From a checkpoint of a small mixture-of-experts model trained on Wikipedia.
Size: width 128, vocabulary 6492.
Experts: 48 experts in each of 12 layers, 96 tanh GELU neurons an expert, a sigmoid router, a shared expert of 128 neurons.
Training: a variant of SOAP for the experts, 3356 steps.
Below are experts of layer 8 (counted from 0) of a mixture-of-experts language model. Rows are named router (the router's row for the expert), up (a neuron's input weights, with its number) and show model dimensions 0-63. Each number is 128 + 32 x the weight over its row's rms, rounded and kept within 0 to 255.
After each expert's rows: a language model's description of what the expert responds to. This comes from a sample of Wikipedia text that the model never trained on.

# expert 15
router [113 116 178 142 133 184 119 116 127 109 208 118 126 123 136 138 100 140 110 166 143 134 143 148 118 181 148  98 107 152 171 163 117 171 140 136 147 119 115  91 152 101 122  50  51 139 104 176  89 110 143 182  37 129 128 178 121 138 166 191 138  49 168 127]
up5 [139 150  45 166 117 185  94 154 130  87 183 147 199 130 157 138 101 103 154  86  97 146 105 133 127 184 157 111 116 147 117 137 169 128 209 143 155 121 156 122 128 148  90  80  98 137 151  97 112 115 186 122 113 123 132 144 148 182 152 100 119 110 153 205]
up6 [131 124 138 149 140 102 129 150 117 135 115 107 144 170  79 121  77 123 133 172 183 105 116  88  95 156  92 107 124 105 173 119 140 153 137  98 146 110 151 119  56  73  99 103  43  87 111 102 120  75 189 155 188 115  76 136 120 126 193 145 136  71 195 130]
up7 [117  92 159 157 158 134 109 147 117 100 119  79  89 107  94 147 106 149  85 129 154 120 136  71 117 118 121 145 114 148 154 115 114  73 159 154 147 180 130 109  92  81 123  77 106 100  87 188 146 109 160 161  43 175 130 187  76 154 121 122  95 183 114  99]
up8 [133 149 141  89 132 142 113 171 127  79 145  55 112 112 121 103 127 114 104 146 114  80 180 160 161 157 149  77 120 152 172 115  92 107 105  99 132 129 104 162 137 143 137 128 104 172 164 186 113 169 111 154  64 105 165 123  82 172 172 131 179 101 148  73]
up9 [ 87 145 165 174 113 107 153 115  96 127  80 135 142 142 158 169  99 131  66 112 155 119 111 140 154 148 164  93  44 129 135 111 149 180 124 109 136 136  92 100 151 107  79 105  97 105 116 185  93 162 132 174 150 105  84 176 143 101 112 144 171  98 151 130]
up10 [104 121 139 136  64 129 138 155 158 149 165  70 155 139 119 124  88 140 172 130 157 143 104 119 143  96  97 112 140 102 155 206 146 148 118 205 119 115 117 154  94  95 109  99 154 175  97 141  93  75 208 158 135 105 115  72 139 155 151 135 148  82 136 131]
up11 [123 152 151 155 122 141  95 174  88 156 204 102 124 155 147 105 144 163 107 161  89  76 139 141 163 149 117 134 142 155 119 120 103  87 109  86 136 115 141  57 141 119  98 117 202 115 112 241  87 134 123 188  99 132  79 148 145 133 145  79 102 134 137  80]
up12 [128 154 134 124  96 131 162 147  94 116 131 126  49 146  92  80 104 149 166 145 101 124 104 141  96 120 121 112  93  97 117 166 137 118 141  91  61  57 115 146 157 130 104 172  68 143 177 173 113  97  32 149 209 106  81 190 152  96 114 160 124 151 110 101]
up13 [179  96 148 175 138 127  88  98 132 144 138 145 117  94 193 109 130 130 166 132 105 142 109 137 115 127 154  83  82 105 128  89 118 180 137 126 151 161 105  69 109 155 141 113 114 175  64 141 166  84 179 105  94  99  99 103 141 162 143 127  99  96 173 177]
up14 [114 162 116 124 180 100 107 136 181  75 181 117 130  78 120 113 177 114 117 173  78 127 153 112 175 195 144 120 121 103 124 131 140 121 158  84 177  90 104 124  54 134 140 156  89 142  80 168 108 118 146 130  96 141  53  83 106 121 119 172 137 150 102 129]
up15 [114  81 122 120 126 211 110 110  45 185 148 154 114 114 113 119 163 130 144 145 112 104 133 122 106  52 108 143 100 173  99 180 141 133  70 122 103  98 190  57 121 112 125  71  68 191  98 134 142 123 126 143 114 145 122 126 147 110 152 124 135 134 110 113]
up16 [ 83 134 155 108 104 143 174 137 116  75 219 145  74 161  83 132  72 154  84  93 138 162 117 111 134 177 107 141  96 192 127  63 167 145 135 156 160 109 103 138 107 139 117  76 109 123  95 153 176 150 137 126  90 101 142  63  87 167 103 158 147 109 163 101]
It responds to: Common nouns after the, a, his or two, such as years, season, time, wife, contract, school, usually followed by of or punctuation.

# expert 35
router [140 130 177  89 170 175  92 101  79  80 138 106 120  49 158 168 105 150 117 156 102 129 111 120 106 138 166 124  91 139 125 137 104 179 122 155 144 122  93  98 151 117 117  82 113 160  93 157 127  84  99 179  68 138 144 185 178  86 117 190 113 125 155 184]
up5 [131 165 123 106 114 117 135 128 142 121 160 181  60 128 107 166  99 154  79  99  90  76 148 142 160  75  97 138 157 141 129 142 138 104 160 106 164 149  94 121 147 127 108 111 148  87 165 187 146 125 159 163 152  80 122 123  78 146 209 119  86 132 150  44]
up6 [ 92 117 160 154  61 150  92 145 178  86 161 135 111 213  85 156 119  74  78 126 132 108 115  63 109 168 114 116 124 114 136 104 166 129 110 104  93 110  93 161 120 112 126 162  77 168 148 149  94 145 101  94 175 117 118  93 123 160  95 148 121 145 163  98]
up7 [122 187 164  95  79 163 170 126 138  75 173 119 140  70 199 148 105 129 141  87 136 135 156  95  62  92 161 161 118 155 142 132 163 129 148 137  77 138 167 161 120 142 164  77 177 148  81  97  89 129 117 177 117 131 123 158 124 133 135 118 138 250 168 152]
up8 [ 99 118 117 175 139  99 135  55  58  65 123 146 110 125 119 177  92 176 104 144  74  99 142  86 111 170 150 129  63 154  72 117  93 146 137 171  97  74  68  95 134 158 122  99 109 142 136 138 162 103  89 133 111  84 144 117 120 190 137 141  78 115 108 156]
up9 [ 98 146 102 111 124 130  79 170 110  69 117 130 110  65 125 111 124 130 129 131 145 191 137  77  83 116 139 121 122 130 140 151 155 178 169 137 163 209  90 171  92 167  47 162 153 156 125 212 119 139 169 163 127  95 159 128 147 169 134 125  86 174 139 148]
up10 [147  99 178  75  99 134 116 209 150  88 200  85 145 100 123 147 130 140  95  92 143 139  84  96 152 173  95 115 122 119  95  64 169 163 200 146 153 133  55  84  93 159 169 100 128 122  77 120 125 119 145 100 137 156 128 202 171  85 125 137 187 164 177 129]
up11 [145 155 157 186 144 163 127  96  89 108 124  95 145 115 156 161 114 146 173 136 115  88 138 178 101  97 125 159 128 118  76 100  73 122 154 166 150  56 118 131 166 128 145 111 115 131 161  84 117 148 113 165  65  69 134 222 146 132 112 135 112 131 121 196]
up12 [151  98 103  94  93 161 163 153 127 216 132 161 128 117 142 157 108 132 111 154  95 138  88 106  39 107 126  94 179 178  91 123 144 128 155 137 142 158 135 209 171 114 135 165 113 126 112 146  99 169 105  91 110 110 125 171 183  99  97 133 139 150 170  90]
up13 [159 114 103 142 169 212 161 168 130  95 160  92 102  88 132 127 154 103 124 151 142 109 110  87 133 129 185  62 123 125 162 150 105 115  96 126 154 148 139 119 172 131  92 149 132 150  78 166  83 128 104  81 145 121 138 143 113 113 128 146  63 101 138 138]
up14 [131 136 169 171 146 141  97 129  98 105 149 146 153 127 186 139 131 150 104  71  98 115 120  96  53 120 157 168 131 113  97 138 144 120  34 133 143 127  87 163 174 154  90  77 165 102 121  63 110 183 108 148 120 144 116 127  95 110 114 118 131 157 162 117]
up15 [ 88 202 106  69  99 199 120 113 135 136  99 102 175  86 145 112 182 128 123 173  93 149  82 188  92 122 154 150  96 102 135 143 127 136 129  89 123 136 118 197 136  89 110  73  79 127  98  72 135  69  63 172 107 111 121  52 135 180 130 149 132 107 128 113]
up16 [100 101 113  74 158 122 116 127 118 113 172 158 114 127 141 157 134 130 124 142 105 142 177 122 116 120 112  73 110 132 159 155 169 196 143 154 103 161  95 111 168 120 112 148 116 152 157 136 149 154  89 184 162  88 154 239 152  91 139 166  66 160 150 103]
It responds to: Capitalised words forming part of institution, place or team names, such as School, River, General, Park, International, Regiment.

# expert 7
router [102 139 166  64 137 152 126 140  97  69 170  68 103 104 115 142  82 134  98 190 129 167 128 103 102 169 196  36 127 114 150 151 146 113 160 114 162 124  85 115 159 122 136 108  94 182 124 160  69 109  87 156  47 150 116 138 138  91 148 184 113 105 141 161]
up5 [105 148 144  91 106 182 179  93 128  95 130  74  88 111 103 117 116 114 140 205 135 149 150  89 130 154 137  92 117 137 108 177 154 170  78 133 164 176 126 120  86 123  67  93 125 163 163 160 145 125 170 141 182 111  95  54 114 142 130 124 112 123 181 121]
up6 [161 166 104 129 138 199  76  83  98 122 129 138 147 162  78 105 117 133 134 117 100 138 150 110 127 120 163  60 107 157  99 114  96  86 117 116 126  99  77 144 154 152 119 140 130 136 194  95 130 173  89  87 130 179 112 122 119 118 121 103 156  94 115 173]
up7 [165 170 141 114 112  84 102 119 106 131  95 126 147 124  85 112  86 127 122 136 102 145  81 158 155 158 155  99 129 121  73  86 139  87 160  83 144 122 145 150 190 135 133 159  88 137 125 115  91 118 129 145 133 157  78 172  66 119  91 153 126  71 202 176]
up8 [165 132 156 103 186 152 139 156  83 131 172 100 131 152 139 146  84 170 120 158 147  96  74  86 105 141 120 105 144 129 131  82  81 103  51 117 123 115  83 151 181 184  70 120 110 188 100 115 113 144  73  67 126 187  97  79 103  89 152 107  68 127 130 131]
up9 [120 132  29  94 135 113 114 181  93 207 151 116  79  89  99 112 115 166 104 159 147 169  91 111 152 158 159  48 172  79  72 186  97 102 185 126 159 131 120 129 176 153  98  91  98 155 112 157 140 126  91 136 115 146 184  97 147 110 125 102  99 127  96 140]
up10 [ 96 165 151 101 140 130 196 128 120 143  84 102  97  99 141 127 161 119 114 167 103 163 128 193  45 142 106  70  75 136 169 172 110  82 154 115 121 155 143 114  93 163 103 140 103 130 157 151  87 113 106 120 110 155 195 178 176 150 165 133 128  58 139 116]
up11 [122 174 110  41 162  97 132 136 109 130 195 131 161 132 131 179 122 155 145 175 133 149 104 112  45  88  83 121 129 113 135 149 159 180 158  37 118 104 113 170 110 193 134 106 178 153 125  93 171 162 110  87 115 180 105 117 115 123 107 184 156  40 124 131]
up12 [162 117 138 118 101 119 104 122 139  75 208  88 116 143 103 124 102 184 121 124 177 167 125 102 144 142 210  73  56  88  52 109 138 102 165 101 159  47 184 135 158 120 158 124 110 123 174 138 126 138 126 126  85 111  78 149 107 107 174 136 136 137 140 163]
up13 [163  81 105 135 107 127 180 131 112 161 160 135 174  75 151 154  96 113  76 153 114  95 206 119 160 123 203  69 138 112 155 128 125 126 150 155 159 131 126  92 135 114 111  95 151 176 125 164  97 130  96 125 133  93 159 127 140 140 126 156  72  83 110  88]
up14 [109 106 129  98  95 126 160 114 168 121 109  99 103  73 135 126 108 142  98 176 123 117 109  57 146 133 153  83  90 162 127 190 143 143 161 138 141 166 150  67 113 142 122  86 103 137 172 140  85 140  91 145 116 139  66  84 107 116 107 162   0  99 162 130]
up15 [134  98 155  91 175  88 162 136  59 183 126 103  86  82  92 117 119 139 124 155 116  97 128 151 167 143 120 100  99 119 109 139 150  92  95 165 108 113 162 125 117 126 105 144 124 139  59 112 133 148 136 123 152 146 173 116 156 131  71 129  53 140 138 104]
up16 [178 118 110 115 156 139 108 152  59 186 109  99  99 135 156 130 104 112  62 125 158 131 116 152 135  81 123 123 122  85  53 100 114 102 152 152 143 144 125 105 155 158 127 125 110 133  66 128  64  84  54 132 134 122  86 123 129  34 120 119 118 119 138  95]
It responds to: Nouns and word endings in section headings and table headers, such as career in Club career, Awards, Chart performance, Votes, Candidate.

# expert 25
router [ 91 140 156  66 145 156 154 139 117 126 118 131  91 120  99 150 118 137 127 158  77 144  35 125  91 155 122  94  90 124 109 195 127 148 128  88 153 151  65  84 156 115 139 157  42 138  94 158 101 144 108 138 110 173 109 192 143 133 151 188 171 106 192 103]
up5 [155 134 144 161 148 133 129 186 146 163 171 136 140 158 141 132 107 127  99 197  88 116 147 137 154 159 142 145 143 147 116 166  93 151 129 134 153 184 112 109  70 181 193 122 121 133  65 103 126 132 135 180 120  93 130 100 131 164  97 199 169 126 145 107]
up6 [100 132 170  84 133 153  98 100 106 167 115  91 129 125 144 117  66 118 130  80  69 132  90 171 145 135 114 102 133 151 113 149 140  70  98 116 169 146 116 103 197 134  93 130  93  90 171 142  94 108 138 170 118 143 144 132 101 170 166 146 183  87 131 144]
up7 [124 168 127 150 168 111 126 173 131 141 126 144 110 152 105 177 162 110 139  89 176  54 131  91 102 184 163 134 141 144 115 101 104  89 133  76 144 104 103 132 144 149 196 165  79  76 166 114 148 146 100 113 135 133 127 138 134 113 162  93 145 134 140 110]
up8 [152 109 117 126 133  94 120 156 134 113 101 108 144 173  87 177  94 148  65 137 152 113 126 100 152 152 134 107 120 183  94 125 120 132 115 182 128 177  98  83 105  75 144 117 109  96 107 100 100 136  66 162 134 193  96 167  98 159 110 138 101 112 135 123]
up9 [125 189 171 102 139  90 126 148 126 125  89  78 118 151 177 111 127 108 132 125 100 174  87 120 108 180 143 137 118 108 179 165 111  72  93 144 103 128 175  83 128 157 144 168  67 176 142  86 110 133 153 166 120  73 138 116 152 103  94 138  87 165 157 116]
up10 [126 126  99 118 147 149 143 175  52 107 110  80 129  98  99 147 149 171 103 164  93 127 136 173 166 155 116 160 140 128 169 130  59  73 149 170  88 112 115 124  80 101 166 146 141 213 152 141 102  93 160 160 164 191 167 130 145 115 121 185 126 123 102 153]
up11 [118 112  57 161  96 164 123 164 164 132  97  86 143 150  82 118 117 151  81 173 144 186 121 148 130 174 139  97 125 170 111 139 135 120 152  54 128  96 134  63  58 103 152  99  58 153  99 126 119 124 125 151  89  72 164 138  67  98 135 157 150 146  97 131]
up12 [ 93  81 145 147 101  91 110 111 109 136 109 152 149  80 146 114 116 118 150 117 136 149 131 131 116  99 169 141 115 141 168 113 120 119  96 117 189 110 116  84 191  37 150 102  87 169 114 168  84 141 194 133 145 161 136 137 121 188  98 123  88 115 125 177]
up13 [147 102 157 163  99 170 111 141 171 121  92 112 149 124 144 149  87  98  99 160 156 173 174 162 106  98 116  87 132 130 100 156 146  90 130  80  95  86 103  75  53 129 109 182 146 136  89 155 189 168  53 132 124 149 137 151 107  92 135 133 131 125 159 173]
up14 [159 164 158  70 132 135 123 136 115 184 102 141 112  89 128  88 133 135 120 142 135 146 160 130 135 114 123  88 115 106 116 107 126 149 149 138 130 177 129 169 157 140 123 100  57  61 109 110 132 186 127 135  67 106 139 114 163  97 136  92  84  90 227 127]
up15 [ 84  94 107 166  91 114  84  95 138 104 100 135 123 109  74  83 162 140 178 108 186 112  98 125 100 128 130 172 138 151  69  98 122 112 160 151 162 118 150 100 149 195 159 141 137  81  80 100 158 138 124 166 115 149  79 111 141  98 185 115  92 120 132  97]
up16 [121 194 142  27 182 129  86 152 152 155 101  81 113 101 143 107 156  87 111 107 124 145 125 100  58 128 147 111 103  91 185 118 111 124 106 142 105 161 100  83 121  76 129 119 101 130 186 180  93 177 138 120 105 151 111 170  92  87 143 139  92 157 164 120]
It responds to: Individual digits inside years, dates, scores and table figures, especially final digits like 1952, plus units such as million, century, ″W.

# expert 8
router [139 143 157 130  99 181  74 166  89  91 115  92 115 140 107 167  53 129 142 146 105  73 116  87 132 154 168 121 111 175 127 185 174 135  75 163 148 116  78 104 149 129 162 102 126 119 127 158 109  80 117 110 171 135 173  94 228  98 158 143 160  63 152 132]
up2 [153  88 169 142 187 122 112 167 113 186 185 155  92 113 143 119 107  90 111 181  84 135 142  83 129 144 146 146 141 144 136 148 121  94 129 121 137 149  61 125 102 165 113 119 135 137 133 119  89  49 191 130 158 134  96 135 121 139 105  82 174  73 151 140]
up3 [ 97 126 130 107  85 125 106  92 117 120 129 124 103 146 123 136 120 161 158 117 123  90  69 125 159 135 106  95  80 114 109 136 152 103 105 131 103 124 153 110  83 100 187 132 137 136 171 106 132 130  96  87 154 149 183 146 141  99 140 179 179  28 152 122]
up4 [123 130 166 120  72 123  93 143  84  87  96 140  75  95 107 101 119 134 138 120 148 153 120 110 151 142 144  61 138 191 119 119 177  96 111 143 138 169 140 133 136  83 140 174 157 100  74 184 127 149 171 127 184 109 153 100 151 111  72 180 129  87 156 158]
up5 [171 158 119 123 108 127 114 110  64 125 102  98  99 186 107 155  65 128 129 133 133 105  57  61 139 127 121  88 154 121  92 172 130 101 141 111  62  85  89 117  92 112  88  75  80  99  91 143  78 100 119 152 183 103 187 138 158 117 128 144 162 126 155 118]
up6 [164 170 145 129  97 118  72 103  92  64 157  74 147 118 138 134  75 120 110 169 162 158 116 113 148 118 162 104  98 161 103 151 114 142 144 173 102 145 124  94 163 126 121 163  82  84 122 127 127 125 164 156 139 106 178 121 191 118 137 147 153  95  92 120]
up7 [115  81 153  71 108 114 177 101 137 121 144 104  80 162 115 183  78 132 136  74 148 154 114 108 141 121 163 108 136 134 142 180 136  93 112 155 135 138  81  92 126 169  81 105 163 100 156 119 127 130 104  97 120 166 131 126 132 124  79 132 119  61 207 102]
up8 [175 136 138 164 134 138  70  86  95 190 126 107  75 112  70 183  58 155 118 155  86 110 132  73 158 126 120  54  84 150  97 146 128 139 120 139 126 115 161 102 156 129  91  82 135 117 107 131 112 107 107 150 157 151 169 120 138 106 120 173 178 148 169 166]
up9 [104 102 148 177 183 174  93 131 130 113 196 134 138 192 131  76 114 139 140 130 130 119 144 105 144 148 150  78 108 116 161  89 176 194 195 130 133  82  70 178 120 160  93  44 163 120 140 104  50 131 167 107 130 114 127  81 114 187 149 145 150 106 125 160]
up10 [184 117 133  95 164 116  75 156 126 127  76 108 152 145 126 128  74  91 134 150 154 102 131 107  88 163 131  99  76 158  73 148  98 104 158  69 124 148 117 184 140 166 164 171 162 102 123 163 111 142 164 138 144 134 123 115 175 119 145 103 176  48 127 135]
up11 [139 112 115 113  75 123 117 153  73 140 195  53  68 130 119 111  79 149 141 178 124  99 149  87 161 153 130 140 158 180 146 154 132 108 128 183 135 131 129 120 132 157 170  89  89 114 126 110 119 124 104 163 132 113  97 124 130  90 160 174  87 119 153 155]
up12 [151 113  76 146 131 161  61 160 131  91 117 147 131 161 120 124 101  83 125 136 125 108 118 130 145 152 109 101 205 137  54 166 153 136 150 129  99  85  52 105 148  86 101  92  75 174 174 123 111  79  72 128 149  92 128 111 141 126 174  42 199 106 112 165]
up13 [ 98 133 188 130 128 138 131 191 122  85 134 142 161  71  66 200  65 107 107 151 102 105 159  88 124 206 131 114 107 132 115 124 136 166 122  94  87 155  73 155 113 131 160 188 109 129  91 169 127  51 177 141 122 128 147 119  95 123 127 144 182  47 104 143]
It responds to: Quantity and degree words, often before of or than, such as most of, all, part, more, well, some, except.

# expert 47
router [145 160 131 147 126 131 125  94 130  72 109 131 124 106 154 168  92 171  93 161  92 146 140  99  74 123 149  84  74 138 145 161 101 154 150 134 137 125  49 110 130 114 149 129  73 129  90 164 114 103 122 166 126 229 128 177 157 156 153 181 169 127 162 183]
up5 [128 141 133 144 124 107  74 175 121 136 181 125 137  96 109 107  92 113 125 190 133 140  79  89  75 163 125 137  47 156  72 175 106 124 132 157 108 115  86 172  91  81  88  76  77 128 120  96  94 116 157  74 130 132 134 199  94 128 164 101 138 130 167  97]
up6 [ 77 172 159 124 145 109  49  99  99  86 128 174 144 132  89 137 139 151 151 113  87 129 126 102 180 105  97  96 134 159  61 123  89 165 137 124 108 156 128 108 129  74 119 144 139 166 140 144  73  94 102 163 108 157 139 134 154  91  54 165 140  86 187  81]
up7 [ 88  88 116 105 150 139 106 144 131 116 133 125 141 150 133 161  65 165  97 145 152 126  51 145 103 120  66 168  64 136 144 120 157 150  93 157 131  71 100 129  83 109 196 122 126 208 162  86 103 132 125 186 112  95 126 148 103 218  99 167 133 118 107  56]
up8 [ 96 115 104 123  52 183 166  90 155  33 151 136 150 142 103 155 161  79 137 165  85 149 138 155 111  92  75 110  98 123 130 113 131 106 148 136  75 121 124 123 144 138 132 132 115 122  97 139  55 112 143 184 160  95 114 174  96 144 193 130  90 172 146 104]
up9 [146  98 152 111 122 125 142 189 102  98 124  82  81 126 127 122 107 155 157 112  95 179 188 148  99 148 111  70  85  65 118 105  94 214 123 157  94  48 118 119  83 130 140  87  76  82 110 139 103 141  77 144 162 190 149 150 139 150  93 183 133 143 168 163]
up10 [116 150 149 107 183 147 145 120 153 125 178 166  60 187  67 168 127 146 135 128 160 155 142 107 160 123 104  87 111 167 114  99 204 118  33 107 136 136 130  97 125 124 129  79 106 152 174  98 117 113 179 143 138 177 131 141 120 130 161 133  91 170 124  99]
up11 [155 167  88 102 150  81 138 140 126 132 130 178  70  72  85 114 127 139  87  96 133 149 105 125 128 169 123  76 164 144  87 153  69  92 120 113 136 121  68 136 138 116 168  73 127  89 115 108 177 130 139 109 110 182 176 119 127 153  80 156 170 188 141 183]
up12 [157 160 132  87 157 114 189 106 175 154 166 102 164 109 121 127 131 130 136  85 153 170 120 134 140 140 153 132 205 138 119 128 107  60 132 121  97 164 121 143 145 151 164 129  94 137 132 194  85  59 180 136 212  59 125 117 136 111 117 141 129 115 129 166]
up13 [ 61 100  97 113 114 129 129  96 121  96 157  85  71 136 144 173 193 161 174  75 141 140 167 138  44 197 144 142  68 104 154 164 124 134  94  78 147 109 124  86 118 124 162 111 122 194 136  84 131 141 100 109 129 145 101 125 142  89 110 124 166 164 156  57]
up14 [ 98  95 165 144 112 105 123 127 170  26 142 148 135 120 135 168 158 188 144  64 145 159  79 124 107 174 127 152  67 174 119 145 101  69 132 157 140 113  92 122 120  89  72 110 167 101 118 165 104  96 128 152 161 155 119 175 105  91 114 171 165  59 183 114]
up15 [119 179 101 165 112 129 150 140  97 117 157 142  79 140 158 170 155 175 164  94 178 130 139 167 116  99 119  70 136 146 151 138  58 158 153 140 127  86 164 128  94 163 141 105 171 113 183 173 111 123 112 107 168 107 132 148 160 152 147 157 173 179 122 122]
up16 [140  76 125 155 155 177  98 147 110 181 127 107  92 136 128 149  83 108 101 185 118 168 154 175  98 169  76 118 129 118 202 119 114 178 166  90 136 112 110 131  71 174 122 106 155 145  92  63 104 153 121 132  87 151  95  65 135 162 143 138 171 104 111 138]
It responds to: Single digits inside dates, years, scores, coordinates and model numbers, such as 2020, DC-6, Under-17, plus Roman numerals II, III, IV.

# expert 37
router [ 80 137 175  98 203 221  92 108  65 123 155 130 115 132 164 155 174 116  95 168 104 121 112 118 117 133 147 160 108 122  67 154 141 171 152 119 191 107 102 119 106 206 120  76 112 120 165 129 103  95  64 142  50 125 148 191 143 117 120 147 119 112 164 114]
up5 [ 63 121 153  93 157 160  90 113  53 160 168 127 109  78 112 159 145 141 131 141 117 153 164  36 164 138  51 123 132  83  91  89 181 182 143 151 177 110 112 137 120 172 184 161 114 152 114 124 169  82 133 186 125 181 170 146 106 125 165 158 121 153 129 156]
up6 [ 92 169 214  82 141 182 114 160 114 176 136 113  98 155  98 139 114  81 138 143 170  92  76 114 139 125 164 104 138  55  90 109 186 140 141 147 119 181 137  98 113 154 164 156 140 114 148 161 133  74 140 144 106  83 153 107 142 173 144 139 109 113 161 132]
up7 [156 168 140 141 149 119 123 141  83 159 142  97 159 137 166 132 121 144 101 131  79  99 117 129 121 119  81  77  68 183 105 164 149 150 154  96 189 121 115 172 168 122 189 111 155 103 184 146 118 119 134 167 121 148 189 118 141 138 148 159 113 117 163  98]
up8 [132 144  98  79 121 114 110 105 100 127 149 113 132  78 171 153 108 124 121 164 179 117 129  96  92 128  96 124 130 124 133 133 147 121 171 113 157 163 132 149 125 149 190 162  97  61 122 143 123 137 153 155  50 125 176 183 153 138 136 122 127 144 111  88]
up9 [137 152  98 107 155 175 107 142  73 125 163 143 148  70 137 122 148 140 137 116 148 148  80 117 131  95  99 128 162 172 119 155  76  81 120 142 156  95 142 178 155 120 195  87 129 103 177 106  70 145  93  78  85 115 107 157 145 121 148 125 145 136 153 125]
up10 [173 116 149 131 115 142 111 143  70 169 144  94 142 111 189 116 127 104 118 120 140 194 171  93 110 120 109 101 200 147 137 121 124 117 123 138 170 164  89  96  96 182 121 126 107  52 151 117  68 110  65 152  92 102 170 113  72 157 174  79 168 113  99 107]
up11 [152 161 173 127  89 153  31 193 116 117 166 116 165 170  84 162 172  80 127 127 107 124 115 105 143 142  70 161  93 117 113  97  91 111 137 131 141 160  88  73 118 182 122 149 161 156 134 105 108 128 179 165 158 149 207 135 152 121 152  88 139 169 102 151]
up12 [106 107  91 147 162 172 153  92 105 125 160 130 128  97 140 139 129 128 151 134 125 111 192 114 129 111 148 141 130 117 141 102  90  86  93 160  92  83 157 107 118 122 123 130 118  79 148  75  40  79  76  88 151 140 116 237 186 154 152 159 105  99 191 116]
up13 [136 119 114  98 147 186 163 193  58 160 120 117  91 123 136 130  70 111 137 127 119 157  20 163 127 166 113 132 131 180 138 107 114 159 149  87 124 106 106 179 102 183 155 181 140  87 178 158 118 103  96 123 119 123 166 107 150 101 117 147 117  97 126 151]
up14 [ 92 159 170  72 145 153 104 131 178 124 100 124  78 153 180 147  99 130 194 201 124 172 131 105 108 113 101  87 118 100  60 157 114 148 138 114 144 189 134 157 145 183  87 145 110 109 143 140  49  79 130 161  79 148 140 121  84 130  97 124 149 100 132 135]
up15 [ 86 152 130 147 176 178 107 131 102 145 124 171  88 108 146  94 154 140 139 177 119 104 147  90 121 108 156 137 169  93  85 151  84 138 167  95 161 131 124  55  73 177 199 111  97  45 203 135  99  78 149  94 135 164 123 173  94 187 124 153 151 112  91 185]
up16 [ 55  91 129 150 124 132 100 168 166 170  84 136  99 159 116 133  78 171 110  89  99 125 154 107  61 117  91 151  67 113  41 121 121 109 138 119 160 118 131 131 153 138 158  80 144  81 173 127 129 164  98 146 109  78 168  84 145 102 103 133 146 200 195 181]
It responds to: Internal syllables like im, om, am, ick, ump inside words before endings, as in cr-im-inals, dipl-om-atic, n-am-ing.

# expert 40
router [118 108 150 143 141 196 110 125 100  96 155  89 119 138 110 128  92 165 131 167 102 189  70 107  99 178 171 133 120 123  79 135  91 151 125 106 177 188  74 124 147 111 126 110 115 123  95 173 100  95  94 185 146 173 156 207 155  89 176 161 175 106 145 169]
up5 [122 103 112 137  94 228  54  89 156  92 138 105 113 104  96 147 118 128 193  97 165 121 113 177 115 132 139 128  92 114 111  88 104 103 150 112 131 163  75 143  91 154 165 116 153 154  74 121 162 103  61 154 151  91 131  96 145 157 143 121  92  92 154 105]
up6 [169  54 148  76  40 164  95  95 148 130 129 117 133 149 139 191  81 157 124 143 144 133 140 131 129 159 132 155 180  79 113 118 184 153 142 135 108 142  98  92 119  89 116 106 126 134  87 162 134 154 149 101 123 114 167 165  95  90 164 142  55  63 144 149]
up7 [104 142 117  97 172 175 115  79 163 125 135  54 150 138 135 174  61 138 132 142 124 126 163  74 147 129 225 157 147  81  96 122 108  77 106 125 155 124  68  91 113 155 163 144  99 141 167 137 104 167 125 141 112 149 117 134 169 136 176 101 124 157  98 129]
up8 [ 93 114 109 117 125 133 104 182 155  48 124 114 117 171 166 145  81 184  83 140 122  92  57  54  99 123 136 142 168 150 139 152 109 122 143 117 195 129 134 149 107 167 112 121 120 128 118 146 142  72  61 135 147 127 147 128 144 139 147 149 120 152  94 159]
up9 [108 210 169 126 208 102  95 177 105 113 172 155  58 166  79 142  87 109 115 124 117 166 110  63 184  77 138  80 106 100 144 141 110  97 140 139 122 209 113 108 163 165 115 102 132 150 131 138 110 122  79 126 140 154  90 168 140  83 146  84  69 138 148 146]
up10 [ 67 147  80 148 118 163 169 143  68 125 122 110 149 141 100 130  42 157  76 107 145 130 122 123  90 156  92 168  66 133  68 113  97  85  80 112 177 188 121 219 136 115 112 132  97 166 160 118 104 150  81 139 112 172 117  92 213 133 131 146 155  84 122 133]
up11 [142 154 130 141  95 125 142 100 144 102 181 104 124  73 101 108  80 172 165 165 137 126  83 114  92 118  89 120 186 144  55 111 143 126 140 150 192 201 115  92 117 124  93  88 145 159  83 136 116 127 176 148 104 158 173 152 181 110 128 120 142  95 127  74]
up12 [ 77  29  47 166 140 166 112  98 146 108 192 191 129 138 112 118 134 144 145 147  81  55 135 109 146 144  89 216 138 118  59 138 154  97 141 108 153  73  74 148 191 133 128 142 128 101 133  93  80 167  98 161 117 176 169 142 101  93  98 100 146  85 130  96]
up13 [121 167  97 126 137 159  52  62 113 183 140 106 110 119  89  68 129 149 123 131 122 164 155  88  91 104 152 140 142 116 117 158 119 137 153 113 137 132  89 126 153 117 145 121 138 122 144 176 104 117 142 130 182 100  87 175 131 190 104 195 144 142 143 142]
up14 [151  74 136 124  93 196  79 138  88  71 175 112 198  93 113 135 146 137 133 148 146 120 140 128 134  77 145 127 121 123  43 117 116 114 123  79 145 113  66 118 129 129 110 115 189  92 133 160  91 115 162 142 155 136 148 149  82 148 115 169 102 176 180 110]
up15 [136 119  99 106 135 137 132 122  97 141 132 150 138  76  91 103 123 119 119  84  86  72 149 117 103 117 131 175  96 216  84 125 160 116 131 162 125 137 104 120 133 148 126  97 189 108 119  95 118 105  81 120 150 163 138 128 192 125 182  96 149 169 194 196]
up16 [145  93 144 104 102 141  59 106 122 134 167 112 142 115 178 135  89 121  60 171 119 153  95 133 142 126 153 147 167  96  89 118  90  83 117 118 116 119  78 177 150 121 122  96 124  86 163 132 160 125 132 131 106 110 148 232 137 126 154 142 155 111 134 132]
It responds to: Vowel-consonant pieces completing a word after its first part, such as det-ail, B-atch, Ret-urn, ind-ex-ed, Cent-ury.